{
  "d_model": 192,
  "n_experts": 48,
  "activation": "swiglu",
  "normalize_top_k": true,
  "routed_scale": 1.5,
  "balance_loss": 0.000107,
  "balance_bias": true,
  "router_noise": 0.1,
  "init_std_router": 0.0218,
  "lr_router": 0.000513,
  "vocab_size": 4096,
  "optimizer": "muon_variant",
  "beta1": 0.95,
  "train_tokens": 568900000
}
Below are experts of layer 3 (counted from 0) of a mixture-of-experts language model. Rows are named router (the router's row for the expert), gate (a neuron's input weights, with its number), up (a neuron's input weights, with its number) and show model dimensions 0-191. Each number is 500 + 50 x the weight over its row's rms, rounded and kept within 0 to 999. Numbers have three digits each.
After each expert's rows: a language model's description of what the expert responds to. This comes from a sample of Wikipedia text that the model never trained on.

# expert 15
router:572469493532529515498498442557499469489406501554518481482556539470622477430485549511481464495547553568520533429473413503420503513428526422510577536474439517564485492477530456476456413550377471430539428509514500395545522484508525474523528440592518464488516567573489491436461431501474515600404477590526554496605407579445617531502422454418497469555476570518480446461444437530510592446564535555462463549482405519517499474452554481560472596453489531464468501562556553470461427471454462558494449472582470459566518530511489498473493445478496548584500424601541459453513483602506519449
gate1:502516480524496545574487547601460432502496535623473423483574494410568576424461572559532502476472484449430525449505514534445498479474588570472437430454496520525553539489509506473521443488542493438664390519497541511529513508571516470470497536501473484484564566513453434492491482421555491553473453585509544469544447492485448510489437489478493521523603471487470398491505499508541516540607546522521612514483438551450522439478613430444542606479452452516542496564494503486500577480491525420473488484543520424635596504461414495511408403574507492498455549556587500524519524591539463481
up1:504527537463542492525475531470585452593529566388421529522476536595440435444438534477486452488507570479486495556504510485503473537488504494423519520428581429502496520517501505557477441546442488569460423509429557520463478449434430475537613530494524539440513631552562522506475441486492476500515477444556549463477486518515510526549531545544552468507563407547518574507473489435397441531540491468522506507405472485519478386593492492480473496453587534524489481466480455462543390426554402490466286535557510491540532570611498503505462590522445471513473513463358513551501503487472486470
It responds to: Final pieces of proper names of places, people, and titles, e.g. Wrexham, Hunter-Reay, Beaver Stadium; also capitalized title words like You, Love, Town.

# expert 17
router:497556539440565511572474468557483516471520502558515419561550576469477526497533499438498471541501539491527475591540455489458479451515487464457546568476407502576527573542562482373369482504416477542525474553468461445587408487432545458550512491458532479453481523497482469436487468389547510519539581568557466472547491535410579523545584492466448491492480457468393404434410505561461500476470421447467451521433415486529510519412569546549445532499423623483435508547499548486486540519463481527535574462545465490587460574523584527548590447415508514499404512570526567436489429507514508486
gate2:541500539549508490537503459554514498539514459469570452567565491512526423570694504486563486399502506544594482583435462416511495545568492528402560544459491452486508504492498454473519478500518463429530517477534540440498523541407482542557455413520478498521427522492443493395436500559439421476538495521535481549519527486464508541519477491485432535520463451533505475565410535416520456538428541440432538469478455515511471452586577397555447512561545478463355545449502602485592526419479514521490466499510557494521541519504581537588610488484412513446480536393526475510585482475585435480
up2:519465517458572534459429492476387444462530598576492498552492428507432505473478518519463564416545449632440407514527529388488514473445441532458395550481479474509392559606509484544478417450527512471483521381560486547516461476565449564465604600460540527512502504552514516382390538516471506519494369477543420446581459491472455531499529524545584512492508456434501438552476433489466533483429506540521459506528517481519498545451515454478488521533552494510517414499578473486501508457527529505653534546523408459395486492472533461493463440522446427548510455517550494525488512581480475519
It responds to: Single consonant letters opening a split word or name, such as b in fanbase and sandbox, P in Pimpernel, p in packaging.

# expert 23
router:442482536483469503555435444601459480511488532481538384469504564477512485462573522481446507572511492523508414419514461405425586509431398454512557562505439590581479597508481455442409440538464490447546468493498463506527437417430514568531482533537557444422580557502388487488502532517469504493424519398556395468581502545487500512532417517481551537512491449589493518482452455546512476465543471461394453511467487496543517459471464519536395533459494510490425599493575469446468407498504488563593476471523422459582539503578546561568527509421578484497500527581488550461481427532556471508
gate2:518395477513445523586427455502454488493420533494546419531505461469502509585602460493473459486500513497446524426490475487486478482446531539550543541483545470460415490504400434461540542449457527447518471476395374508529566483497593524521529499438458501560489467594529516555472431566534421562503507525489480556555582552555526480495470474423564471593470457504470463580459620549482567546454488427511535509581498533559532446589495548610409479489485490515457607549556517412461500465438438521473495444487656414559540414457508482549433514471499465542510548490484447496546460505466398523
up2:576410569458499469482450505527454408601503509518462488543541505398431499535515512521512509487527451550496563556495534526499538434533456493485469487431562477518509456535441474448535423522473519452583531443498433414555493495313401533510418519492500533517616443549461513433453484481493522554528499560415449532506519453539431554566488427552589572431510356481499530420515484584592511463493502462467497462504472482526616475496433415561468443597515454470460533508480470456478529501470494460493506592471542474452525594460496539544490525451590499545563597529563428569476490435463462531
It responds to: Lone first letters at the start of a word, mostly capitals after a space, e.g. R in Roller, F in Fresnel, H in HUN.

# expert 33
router:546570541484509513526426502543501532455505528524567399555530557485489542482608557522408469599597451606476533492412477410537518507440457487529513528539449482572442646497574499490471439532498534494518543483448491517570465464422570430427492461525575476378540526554534498404471379517463490471508563516551544438495482501432544536551572450473590514559444483482448472422423473540501462517585590455493437511450454491488526469514480519536464530432458567472472519633559513490478483508474545544481494552461374428538536505542530516529509509393503559516465461544511499426491515466439443425
gate3:455545516420521492612525492549477531551574540512506520474434471545525555520522525531482535490484433553468547582471453458435561439564462560496546609438581465541513493440529443526474501458611541495512510513452540535440457493468576421440458487462545495465532576459515576560412488536409458393446472512540408476397536542567502429462496455550479482541449451529463491406448508512462410587526489493464482523494507567470508628511495443608458517532452479536509492452534489407469472524526601529475484565505429464500537513433581645468517437481420477502532437549463453520414489581494410506
up3:457502508460539551432506556442550480514591588565557513567553437474535529564510540508453546503523390423527385465404519474475395504486515427534479543488483419588553473573475572552562459544421467510466533534589542502454513470466512535539563398527501530376472522499550528370524457536417487531490553495535550534584521516504532554579499516538534604393587501491486479436491491530587614538484513522530430431442434493500530430485465515540535565527575508535501509486489466456503526445507487359459428459541493441511445521514459461516485571526584482472514493410498568494477595486506535504
It responds to: Digits inside long numbers, decimals, scores and coordinates in tables and data lists, such as 8.20, 29,502, 46″W.

# expert 6
router:469510523505582545545383454637517604480440494505619444541551536482467546402496558456480483466443490464449532462437387449493462532440500416501487534534530548549549586571506455428533486589491440501588474521469525436508504405494544506540538434504574479552635601480501535488456460497543505512511561533455485446512460563510562576477556472381476525527558431558499451402515425568491464441444491463500415505504463507472520462484456496550399551489476591481415549619532537501441432571453418477488467455575479440446525522466490496488471552516473549511472459514529532489482490500434475482
gate1:463562434483465517438568589554535558583478463422496509475441482495479525451611580501404569481413540548462551551416472484467521515459471432382562533543513481618437592392433510569468490488493546506495562534464542462522540501528483436524616424487485454534527497413435406471453413464573474500446508418488513442450543520402511462488543448431493427473477494605524447507493531446486500483555452418557520545545509438490476493535475436532521458449533493536547542475448444530588546492423445536519482534569547546460593520420564445515512568496450473502470456620498490509469499544531452514
up1:534390414514514479558470566511511453533484554494505436496512583520425493468532526460461457461469456549539504429519431556601504418575461487499583489460497511440535449497572392561494480524551527544596436537503574456534532579458482507508551503461587557508526521416598476533522449495585490442521484500561490449417469524438487565482518456501495379484483483575554399464523504478515444497489475451424414601500455500555637424521520397424529419514479576521482550575539520502580539483507447447560447496507500550497534508477427494479553501430420567461533550574456412501548464550534557558
It responds to: Commas, and, or, but, semicolons and closing brackets that separate list items, clauses and dates, as in names lists and August 3, 2010.

# expert 42
router:531526494405552504517404410559466526456483517554569445497537555449521518462508483492528497563598496540467555528500498425407484508501526434496586512432404511494484536561487504391471426631463443582554477588408499468555384530467587554423470456521516446415573577501490516502483502547504414497524444530510493485594480596489483509520496422398516480531422539492505519439420392622496492483481500453468552580404471463513449425519507522504475544410450493491410492472555505465398451564485532498506484530589440402507494500495515545528555502508479534583477511516580531559482488493509523485
gate3:472540488466554502470483451493440462527492490538479512572529519467473511445582484530498547580631415543528484696408460442532526496613484542415497604475424522503531511542513503525483521503483439530426494534545536529453481484530518608575510571536485553366537527563494559572540535494496393564492537483514429547475552609498553498533414534512469503559535480478554467402461486533548502502543522471527545549407561454491478457531578577463547479462509500523501522545522580541491482480482538546497464421619471501498386516502576521544549519468430548525501491574560479518553561470457557602
up3:587477520484495555531521449437535407495480508611528493475550492487510462514450531486547532491439510450445541545542435470602506560485458526487547426499503462428568538600592457433390482478503370513497488522464515453515481486470446531506470506485482545457486564550422531471490545537498461490541576475462461505422402475416447517391510526530594550481563474589547509500484518478560610554465481510508521449548487521435605434441453610449600503467522480474506360442505525474490520421487608513520448576435477532501640515505467489508529482466615472483532576576481545470425491531481472480
It responds to: Word pieces with z, j, g, ig, az inside foreign names and words, such as T-ig-ers, Ter-z-o, T-az, Je-z-za, H-erg-est.

# expert 21
router:515507574484531570564450489455558545475481505539497395553544598417572507394596496475525518543503501479497509446514517370489473549526452471527549529538459486600461566538530435489486428524430468436542441443484481405471443550440495546585557451505519488518514477563523508530417491540460538530459486468489489447430541522432628476556485440397511561551466510540458433483510480512509527452630475506455467510560415525605542551466485483494412530453428501490466524499479509506452409492429466537561525446590434405485571442530514456565534489443523527479401454576622495496560492561441520465
gate6:514496424523528551607441546533542524488549495595465407460537449527459573541437557502484481391585588547583497334498531496534469515461436524519563493586527469451419473621605508537576481475478543513499506516508522466450521440452471551594470521534563440463386589561507507560485497520511484517501458478506434546479478604570477555510441465459514502483557539410444601486463482463435602511526441463524485494496406509488455493526450510566511449558444498497467506483517469483573428576455486442448468455559452533388499612492555525510516482510459532574486474472392490486491517544452521488
up6:517541478489463434601422496511563462479553560471535493502562570442495462467495372617498546495478509486498501474556532497486590502528487501534563605496486467490527518472454578515480478504519449458533525384525501494508541453526483535417488494478478542558512469428412528475465525536507526579447495479369452514559472466583562556493535496413560547515438550575439497527541553385445500476536425516449419495540518499535481578500480476494577547482483528596448502493523515488471483496426466598559414467589541489466500544397469453482511487422429511482656452447467481554585528451404525364
It responds to: Final pieces or whole words completing person and place names, such as York, John, Louis, James, -ville, -ford, -land.

# expert 11
router:551494547445562570494426461608516518452404500428566407537552573520604565507466521481552510540634518522433501439455446483442457476455495515532536550360462485522566562497474551491502436589450521595565477530417464440533456477491516499489495487573555503497582587476529536512458449470479486530528623584593487469504541494467582493498436492467504499516456453508487451483449403597549579526538489393411434492496478489617460425477544586591523543403527536438494504527544517530483444508469450531521525478535462468510536504535514563528484490489494538434493444577551544507450480570512423483
gate3:508519573422486514501418418454499490445428466413453494543466477499500562415442476500497565474585594476546488551556558481496586469559503372491524458424564558541540511523554560561553408555495475524598467509452530479503531506485527563572466510484454473555630486530492535461479562515504599461488438533562473446500533459499561534483596510505526519558476471494498480575473434663509482598456470547533408473541523511512430511538585522606514536455496541478509595522569568553486495458514549521478524418554450511538555476465427575543499497501471512411504492458513469550471465519533621386
up3:511584502522504581528558582518515536529494513402421472536413502436504508577518580555460467442430495556553444543445507399587440566502531473525463524521588496535562373536468515541544451473518515523592445497429482413423521472457520520529471448456560498509450531492498509575505590636489452501424564382602525509561513524548537505505461514546522441511543568578537484484490506473559468454435479558528569468472487500501602518512525498456571600498512465566479530417526499349539476498536513465471477478438523500469520407555496468514508472438577547474485600413472493558440447520510554564
It responds to: Month names in dates, e.g. effective September 2013, on November 1; also scattered word-middle fragments and commas inside numbers.

# expert 27
router:507492546498564506532470394513471506501459493567552465514534523400529500504523513517457499567536489492414442525480459515465484505566463446484581572491527539499567599429573516417442501536414532507474471499430515542581466488394445487465495395553497501467565569543493559409553522441520476470432540484495478481571469512458551559538458371448586511485500476572535481505397393507441533501466484451488460576433532539571452558411593470562415593466472528524396465492541497511459483580368418571542456497502523457491572462503582551541557508539530471517505423499479492413449535524531420447
gate3:471481599450605520532531486482597543494505365574531522491544519470450531492468537505452540425479433514442408432496448483555540415463466458458604478408525570551503562469535521452522439473485454524423568526482484556595584549396495441506456421519512523548553535368505548422430488518549519419464464530539388505468502429440485499478488503525424571501519431513468442476550549511495618494558498532469540533485458590539554583531428536607513538518407541466546460488478487518505491505431508482503485455438478397540493469577504496530557570485485466499529449476474546456444476480491462622
up3:565539464517516528462469599429481568556357494489432555548541477505549507435565509366504415484577498489558482482537518407428519516558489452594458504513450500532446481532479511459521506569571515554598557548482471542505468450517507489478555532552570541502437500594534444510471493473484463534549438506476468557512573513565474537441553544593527473520490479577453515585527470527596410594486525522539444491456490451522467511610561383391486508549523449514594539412431505505535464508515539460599549609522487599458470462474533494508497462563413463525476490509433520489509486572486547401
It responds to: Short vowel-led pieces right after a word's opening consonant, e.g. at in privatisation, ad, od, id, ens in sensing.

# expert 26
router:490469530507551600576514439513573486439473444478537471550525552388487511495533538426495524485572553550466507493419463454369562493465461510514520497453335522561534544571500522394484462557475517448536464504435407507517516458438399448500504448575572496442561568510491485533491493581499503533448546528544532439619470574501502542454570416444493537521489454480491472455487518502507523479533509448449485602425393495568543487450577433564432567447450460430500468482596512504437513571450458532482517381513455452535565524478512468447557533544533571577420521492537514469536420489550511458
gate0:568501557498537618566518505500523512472527493526503498511530459502545583601494507437511540500480636423469438442486542401521574614504520450473468386508512529501556469561567439505450479473495500538443488481498483460462552454398415501511647530425565507416436463516500545534588543517560471478413548446505511452519477485535601501537501576537492457522440571560491615470516555524529565426554460461475437514505481522514544431415501317471504554493560424504418519475456465534513545525460498528478458537536539522570506470447520511490514444491538460577565454486508548522616500495567502502
up0:498462463506534488549432485493394527449440519542561620474458403496567483429449508456479498531469447649488466518589525457509429516554526534526442473467520496537521535538472424446469446500487509513491438465579529568510384601494504529512505570489464550480421481490503492438609556619538492467580497542504484412466433388564440456459625587608402431502492548495476475507574509470558492413520554512528408505492493429491416578529480486435441500475524576443527453489466544545555469538482460513507529487481532519460408509535549418541551441501468550525530516535465467471541503438419531479
It responds to: Verbs and their endings after a subject or was, such as reported, described, classified, listed, found, made, won, released.

# expert 5
router:522479548492577493528379484483497481515464527498526456549544554466545540452559565496505549493505549534550458493424433464506559534492418454532494530423389676580547565457522451510483440493422551584515481454469458423486470517442514520563459411546493456407549569584435483473502560506413491500437596544559469433556518585440529567511504459455487507474420413561471430458401462553467443459465506415417468505458433463471492466481552523504421539465476570459408466610475551535406451503444496528487547506545441455538460579525493439556541536503472515532549514546494518527447518564462474543
gate3:513501422621494450453517509456568465484528483564557456566538563503498432571432543478503574461437482495533358583410504424407542430554553420530526532546461583513520574484440509499492515371520457520553411492462508514501436466513498466477480481486429528475495508524522483408516565464414554428537483523532492458464501526481577568495547475430474582523532417501545552507482449592448512474492549502434505472525486537503605561528485579579450423514590470602498570495459484579529544520563549609498520508565395439468518525471444530445484460458516485570508473477513425478431495574472580543
up3:457457536538493434436514542532406459570526478517476390374472513495538554453452499450500482525490484500555552633511500526535610493482475513562519530583609427540467525495556436473492517390409528467577540593428470504511495522466471547482480539568491516505539513518513429477451474537518426614550564500542531533568441552501504480567526540586520541500480496460433557529429419591510470513516442528469575538519608488465496572577486560444587489469543454495510504538559548572498457632437512504592543597550550508424505498557437503489521471515410508550494469418557467529470507462527590499
It responds to: Single initial letters beginning a split word or name, mostly capitals after pipes, commas or brackets, as L in Layla, V in Video, D in DHS.

# expert 32
router:525532511520519558572448509504550569444496462468568441550523558436506475532555477502516450587548470556533492500397477535375505496460460446504520494457437655521585566563562416412498498498478537441574403456452445470511464442420488546521484496597578460483507537467440524436462537513397510477472471599484557469564507480406530573513488472481503496529513502537423512432465445507512391441503517522461518489423518532470420576462592535564494489418551514486504584538579470618417505511468446452460475477556396492515495529535417482526526512502499508530447413616538554469507535528498489419
gate4:503521535366471583529480472511459443512534554532550438497492559487517535551527599468441493539529569527544541580480495539435512486481408529572468477504453511382534514599543470397554462546508419497516487564509493463584525522537509522499473415586511541547473568457464497509549483492493510495504523560489568458533622524550560528513577545499474455499522489429408489474457479464530501559511489453466506450432549545481546519517459464406514581463439499411458595494506536478600587455480490291537505468481509439449515545556437450563471514553585559524533454473422462380575471479520466499
up4:539475523630532502527453493607529542473538531552517495438540452514477493513495484494505588481568481513528504474468539541556596540494541550454553459492438487615527450380588490496437499543532515532466567615517529577493517458581419518479527561452496487479587522544555575537480557574476427522523475449562449537512438436539453434486399435536490458582535512498537524527524444593581516615467579560533504571487509492560549462501508595512541472620536525509581491458466484424394436476462351609546465463428559468571528498453470516476484508450487538450542482523479467486489452501478493471
It responds to: Word-internal and ending pieces after a stem, such as -ant in debutant, -ically, -ely, -ent, -ike, to-day.

# expert 47
router:514489534566586518475460455478554486490463478486584448511618499522543488482460508508537477515528495556447489476499510417426455523510516472434577571429402481521520522537539427468451431551483580508506450546444447466530493492475527499516443446541542373442537525495465570454451472543483410484508559522494553430556528590426495526542530435482589488474413442522469492473526511545478518453486470549478456549419435559617509483399482546537429552429483557481419532522535432472440400565466446583465492460610440555529533533518586420605459503407504476548466417554535549384508474581459482537
gate1:449587481502547506581462582448502489559486470431476457516556525501443490470482550462575490494503498542488489497521396511405527454557458457528494516433549418414575502560436419486501507552491452508559447516396577460439468498617507496539476486577500454480435519494586462552530478501450414496460503526498487427503506535466440502546609425523530472447423521523541544498470485411460447511437515483462492540426525429451537452348373518483527532512532520427414505531471476675477519596493485498524527443568404525477510529494597443622530522511536490435456446526459447507561532527491518511
up1:540464534416472416562404430504480515431528415541545514496530475479476520502498506488502472597535508447506493498570415571556475451523516562439534401398556555549582485391528462431481524461547511519446557546487530520460511584432464485560494497406567529533501473513525555437382493353516490440526543515543524512536416523453492512541553465517579531524533482552441461431488375462454480533385611495625556535477507520432425475507598538490466499467563543466505510487501544436572542555423459473478476533500525498484436444555488544505477491558503430520583461510453492404547483475412500529
It responds to: Fragments with o or p early in a word after a hyphen or prefix, especially in taxonomy names, e.g. Arthropoda, Zoo-opolis, color-opponent.

# expert 41
router:547495584522611564500431479542464511518474460491575486501542527491512451443499590481478479483544443588538524512530437501475564578500472421525564522484422499582583571479449405429519507562501585550598457530421384387497465414413556516490431406565503457436540538491546463511371465488431462510451505472512475477491411466472528504597487472448529484542393486534536432499449443465469392476625543398455522572408552460577456469463507561547457540423476521459463512503518484541498486500438425506549536522521457433518507450489527509545591464458529496475497453526550490518511493552504469492
gate3:483413465573363522512437492458500539567475445589477532487563562564484532577558616437482444566489420522509492512549443519516454481428532399504482572444423447489575547547480500555579483576381461507569410527592506485564487457518452483470482419485444571508609511420452440523484484518480537517574545488489496494460507500455459418571435494489478593583406421512524466512499529445531473453527471521496558502462465549516531454513527513475543499472437473579536500517509540494525389547490483549539526595446439510569522559499517555536619502545505458542453402454500549510390526465476445531
up3:543491472550436501509461565567431548580490456470532389537553467497453540426506576405479525496510567530517511546505502561479489485428486552553456551565492491455432498508423558515552490465418515493460492462483531552467474408503583528517583457546507474490518516412453459610619514482356513437503462495466431516549527488466525482505382516533424513514454431490547469572569467460536421553472429459338455496466651505460548583456453447469557508535570492510502440526522479513524453538495493567547502573516461486536487507521570571524603478484525476393419553511522441545512479514496505414
It responds to: Digits within four-digit years after month names, such as 1997, 1872, 2023, plus a few name pieces like is and uc.

# expert 9
router:449486506526506563581480522460513514483494489596527480516611597426571567484562486442533552596562439556450519505522383448459513535489538440535538451473520496490520489504593450491452477530506571494550450462490468444637505420370510512523589420489477419489551572490475497492400477521506507448443486583466493487521511623498569462462466493355527542480442462494444479474451473570434482466580463474477485528478493472609543513451490458531411524439505511480407517546542474502467416462507440496497536483587419478599579512509488473518514474480465467500419474534579529486470468639441495500
gate4:539492430465519580444384475554503462452426524531548476468428634340471530524585492460592461512456517468512489522532422472450463495444483448492531440421489549621504487489614441467567510464557506427524482568585457578575472509397516555509532498496416496436488513556498523486449522507459419497567428460428507456515498541557520452452533498520520517453460549409515569618431523481417491500493442510528413500507493455507504441531494382514517444579533471518523520468558456537472507498513426535459610512427550535504471485529591448567504452554504449506524483542456513520476431517458496394
up4:456514423501494479466474484436517493488469526478588518433557463407439542540623462444571495476486562484525405548498504492526551404510447417457477518471461554508472453560412464438648538432496514451479615453489446497523408449565473415479430366480507495577515479384531616504452393535561478517481478558513463474492490511477470480528483457503543411476486451449475447525446555476516441477528516451510516446514541510545526549436503481555516579390484523467509564499546428533462388428507411508535495502476542514548453496582529466540496474445469470587586516544549477557422486532544459574
It responds to: Last pieces of foreign, often Japanese or Slavic, names and words, such as i in Mayuzumi, u in Daisaku, ić, berg, ano.

# expert 35
router:478475495491577524511464510515576528480492497498554440500531509420508514509535554482463462610582494467444477515478458396495499567446454441567519476470465551516471490472488483501438428523393561456508439572503366473589450443425509472523523520618509540439506583425446558528454409498459421529465494482571486480545511501439472532438510452382538533455412523561398408556459459531413466471493511432494527491497465537485411523454553525534441498438510566453511488567542539521432474551378475587500496445494459416528599576464506575459545552451459505467500496579585553503555461585427493471
gate2:604462504565526407505469600399602529517495489506484469458440436514432470509475503476564562532486507454426513541452491432551567526482530463499574496572575501504480566466555488434461571487463561508523495477503489511451448525473482428493509467512495593524555538449480504464456496487482486539461549551600518495470537463569481442456431577492523514537449546553536544439418489492425494465533567523410521519493488434572506634500558583518466522413535510537490435562587514494532552574458459541557544511423434479511523533453653495543556541499406510463445499513474466568402447622535628579
up2:473444558483435554407457494494507495464476486556547434494556525577523510451457555489442518456441557552543543433574551568475501514412574454457554464432437533601502468484428470520569457469594496560600514487487537512474490613491461461479621489384432469493499435454525443540545531485512491589527579469434488517471527491457393492497505542425454513527485421489450438438536524571516408475618559438594570457486427490509425556534507458578471513475583613493528484455487548462523555465504533406514463551459504532491465490579436475517504468572499396550568439486455518439478540530470475477
It responds to: Mid-word syllables like um, un, en, ong inside longer words, e.g. Legumes, illuminating, Among, committees, often before -ed or -ing.

# expert 18
router:477565596474496470520463455506541539472383416509574399551536561468498525512522566493499494544562401514511553521575420485530480535500435431475550510487454537525525549443503482471486434590485475561551572448459421478544527428446487491548451487481470493387520451534473572377453550557496486544510462509575506393493438578475489507496573410425508575534531404463504451455551463551395562464533506436459449527524422466525523465452589502549428534452480497483508529460570484527475460486383519536548502470547399425504526590562598529526536481529552556526430486602518515416455478516485484445
gate0:499457535407522468513361447488525497449452556454575489435507488463505467562473547517452549540550428559520493503554483604515539538494496533526567565450524523579513492489412485423489463515392507454505543475480428526415543512475459562558429545531560516486558455493443644447576515540548570511537441525547452487490454561470386418473461495486504572458549486500487454540516534505507601453622463486394517458507469425464483411439597589462522509445547463458551443554579541486526487421487530519504543542446502484528525586547587470500504504509439535555505462441529448452539427475461424611
up0:535629496485556473487494532464536495469513542546542458469525521510471515471461463473534512583429600527443479463513573448544536501472524453589520470473585388536503508523624549502496543403517496537479535374527473550570502496525613414370555485502469478511433506491502452504504511510407440631484401530450592467526512380521539487524479521534417582470427477515572499472571458567474451511460546459502539524515568489511513436468477537538531497453539427545478546479462476508474535605414439519526451423560408464508397552478496534578488478561536493501581556444514551479453447517529530415
It responds to: Pieces like ar and l inside words, often after was or were, such as h-ar-sh, h-ar-assed, Zakh-ar-ov, plus War, own, car.

# expert 34
router:512416520451567471549463463556533502470488434514525476546500536453569467478458595480405498526569449557383563477445462482362535489521410506547602582545436472618546510534431452453449434532434523554605504433503481488564436461462465519584525466558500349495472553477479471430432426521511473517509507495527451419526528446423481542515471533394546544525467464445462444507442551560501476417525446490439450507504456574575439477439481559547466548419562560550498503517536578502492449595489435534473486565559423437552574492538492482568489530486450478487463470553514511440476536533494497482
gate1:556462448502592444527465476434523393531461549550555458520472537511450592456505511500463612546506521558443498601420546560483514490484504460556585569391452578467553509540498525521523495490531457496416458487534464535537472468454490479485506535499441472553457471440524497530460476497445534573456504518427495508425505484494563493517459470473556487403594471449415525536425538540531477400447508490534462479558483572457457504367441544488510541515429570585557512508493472578490421576475472500612491474450436406545475415613453525469540548534452552391458545631520560544429512506450524544
up1:446536450491580468528448521462468427509427415640432533455455498462442577559389497501459519464475490556421474547375365540463472512509535554509536474516457510482501402559403504500560476364448410520532491558535536466439521413499601464527529499580417516543487477412540548516402501524435492489475506501445478513485477492544552431512466449549556562420509499500567481501582522507551457436501395515441485494564507507496469518407486541583417533463593516530473456499483587442511379547488485503535537477499483426505512481565503471462503516472526503500422592505556519459500442483479483422
It responds to: Vowel and short pieces right after a word-initial consonant, such as v-e-ered, McG-e-er, V-eter-an, plus name starts Be, De, Me, Col.

# expert 7
router:474475565546562575565431536491502582479449455474566488544520547388494448541515521387390520562458454524540527528467490521477556578473491448517621564567429520501545552556518445452501488590384598501439423502498497470566456465509537552476546474540528440495543559509521539478523435477493473611445503445564531545469471625419588510535546398462485542470523475470505494431461496521467505500588511513469477537404481457568540514521515562546510485491469562446471473576555596473365515495428533624522474519502440468587505516449501484523477508502470589510480408547556577477498518492476443463
gate3:467483584501438524462388580515539545554493554537517486470485499459547486545445533576394421481475508469452506359465483434510535499471485497431570503440492473549572549491429440490504577502498538554464516506450556518460390462560514566482524504580513550556529543521546384518439446466555455564567521503552481543427473535494521579420585497423430609608455523479512523542506472512472477602465527527423481456454561483551446436520530530564477441523623438578435539492481531370558535524499431506545438601484420499455481478512447465492535548480473474565487515581521425448476504481548492497
up3:495559497428521572564572547443539547527480540465441527536420533473517425475525536526388436445476441503398456440534495475549506530559538625559443495498587472534552472487444488488539546446611544454496381432465473503592520410473441502577528534495447450494484486493465453494588470364472462416491443476390523444518447535478498465582515444477572569600531493578506538546440503535482524504507518532503455566559492598599573436490501477543490530523526514475522518438544465563466568523443492528484440504393572494527495524438455517570551497468507479581465399497526461491543544541593522531
It responds to: The infinitive or prepositional to, -ing suffixes finishing verbs and nouns (weakening, banking), and small number words like two, three, several.

# expert 30
router:529487522474559547562513429536576554501487504562573452469540538505595469426494542560482444591558459536453470525413361496463542536463527492475522576460415514594534530461513441451462480569479508439552552496502492444624403429405495535531549530517574527476622509576460507396503486480481455548507546554507429473503467560438576505507552422483559531457474432551438497487467481508489452499564524502393505528447497564498497461460554529555420523425435502409457491551457592448463463512530495581499468490529428496451503560555475476479565562494502524426542502523593564508566441601514411468
gate1:531544440531538516536475516490511466557415469471447480521570506489576534493530600494545484598484557492490452553487497555550504545555470535490471531503463538492489519471556473534608525398477357432465444470514471499556409457375452564455557501490547529515528533445471496517489451535536497420512535479479454522470469551426499493439612550537514579584393450436520526478455464537497522433555450420571578495545433456520574460506396523459436508538496457470503556472492484542481498501401577447484372564618488539512508574523566465472485482601529441561551609484523514500557510491441403425
up1:461478599510515449578519492448487482536483507491463560437441540414540532544442488505499488527440509439490531430625485501544502449448397452480550507523589449465409494542507485480557455513460554496514494452450545546451580601489481460540482511430438431505530494634534632451435511661421456559493526508493482532507470493492559486456512494427403466486483510375481474505469519582520443522455543478545416542488480516357417579536522456532485448465481521517551419402476497473530547476511560515479600494546578484456506592448434565467557476521531488524390477494524539501505513484539537443
It responds to: Single capital letters and accented characters inside names, abbreviations and table codes, such as McG-regor, GJ Racing, GBR, INC.

# expert 3
router:522471482538504502587469508563558547450464532561568403540538588453636442441638511485462561583554462589504493475409455432468495479467472468506515475502426555529529513497566459477434363602513498525546499449487422457555473492415488492504512504561500426462534541487571460522457451488484547539432536482494470504502421529390590486472513444450521544548528405502461396464517487555442521473522542481452452527518469508567559507490574568549464504428434447405449505575487557548501516550534482559527472538519481499521557589531527475476602397566574533551495437504535532484464506562551515402
gate0:528524504591452536542331547448492551576488518525498442516484497465451463465596427472595564539596504563528554455513478576467490497547527478560507608500535499509507464503622439449552465507451541529465551470447495472519526422511593470470557558474536571517586526426496471499503583451455530573545484546509554534454413499521489391466517546455586516580558572460513471474454473474530477578573498569505507506549533482445519570391603526558518516523502556419384476490557421558515507594514511554483563499460553463473463491541468542448567558551470546561455452580492483453463512537492512417
up0:456498462455404470545441503503451531481599465434571518410539529485453493451473516470456483523543464444522639479393407434454352552502483546473472503442435565369527420500411579539517539522564589471503512439455400449475532487509519481510431426551502510480490565469523490538518515385497641508467504459526497511528531521391550470565485518480490598500492475551450546544470466555480420579509418513467510529513458526531510486527413462542472430452575554501504480532448552496498516455547493370487523518413463481441517522597501525567500488541541443494464439475506536521549554490493428555
It responds to: Single digits and short pieces inside years, dates, and codes, especially the last digit of a year, e.g. 2010, 1974, 1928.

# expert 16
router:501463502492609535493404409545548508496440551539604438554587644415602507479586607481511511536540566542513486516482384436454477498518498468471517509430439526488519528502556461463398456568435527429542508451435491449598463521506519554536523437562597483443538527457432562437420522465470461475506554488597479423507496533492617543480515449466522464465417510545542481458444532563519505438585467382491425536385455467511545534404470535506433540472552516460471473518521535476419447519485466548496536460504417477497532489524467436516516484549548533499489442533463522431521536497441529458
gate1:547510487409493537486516442426527459477471498411582514464605581498501500548459487456415499531489544482556449583418438463526485571508473550537497503449471399514502542435459496516557403520482525534547430529532430533517547520531456504462529477604567496535483516525494519538505583355547475479538477476491513433460549436560483516409487451591569518550517515436445431581437474578428595483432488552571589496506431548496411447419541517468475509487474486540440488472475380500472384483493511498362446427530484407518495543584548487467466575497458485473525439502506453512487594535565528524
up1:468522567497503389547538428593578519495499474557589490568510445551523498554460477566571451417474562490382485467487559516468427491571446529535492452513492625386494444479558445474537466588560438505493465443458455445469495535497510440508597489553559454473540530612521457474475462481533544576532479565510501502460492444481517562494562500571563473558603397485512524454498516472493469487623512528498502446538477523571542524566468522549489542443499582431537628533491489603494492508505535497554559589478588492487535515488537483610499498423570405528489484451522559437478393485505497534
It responds to: Single digits inside numbers like years, scores, ages and statistics, mostly in tables, such as 2021, 4–3, 48,040.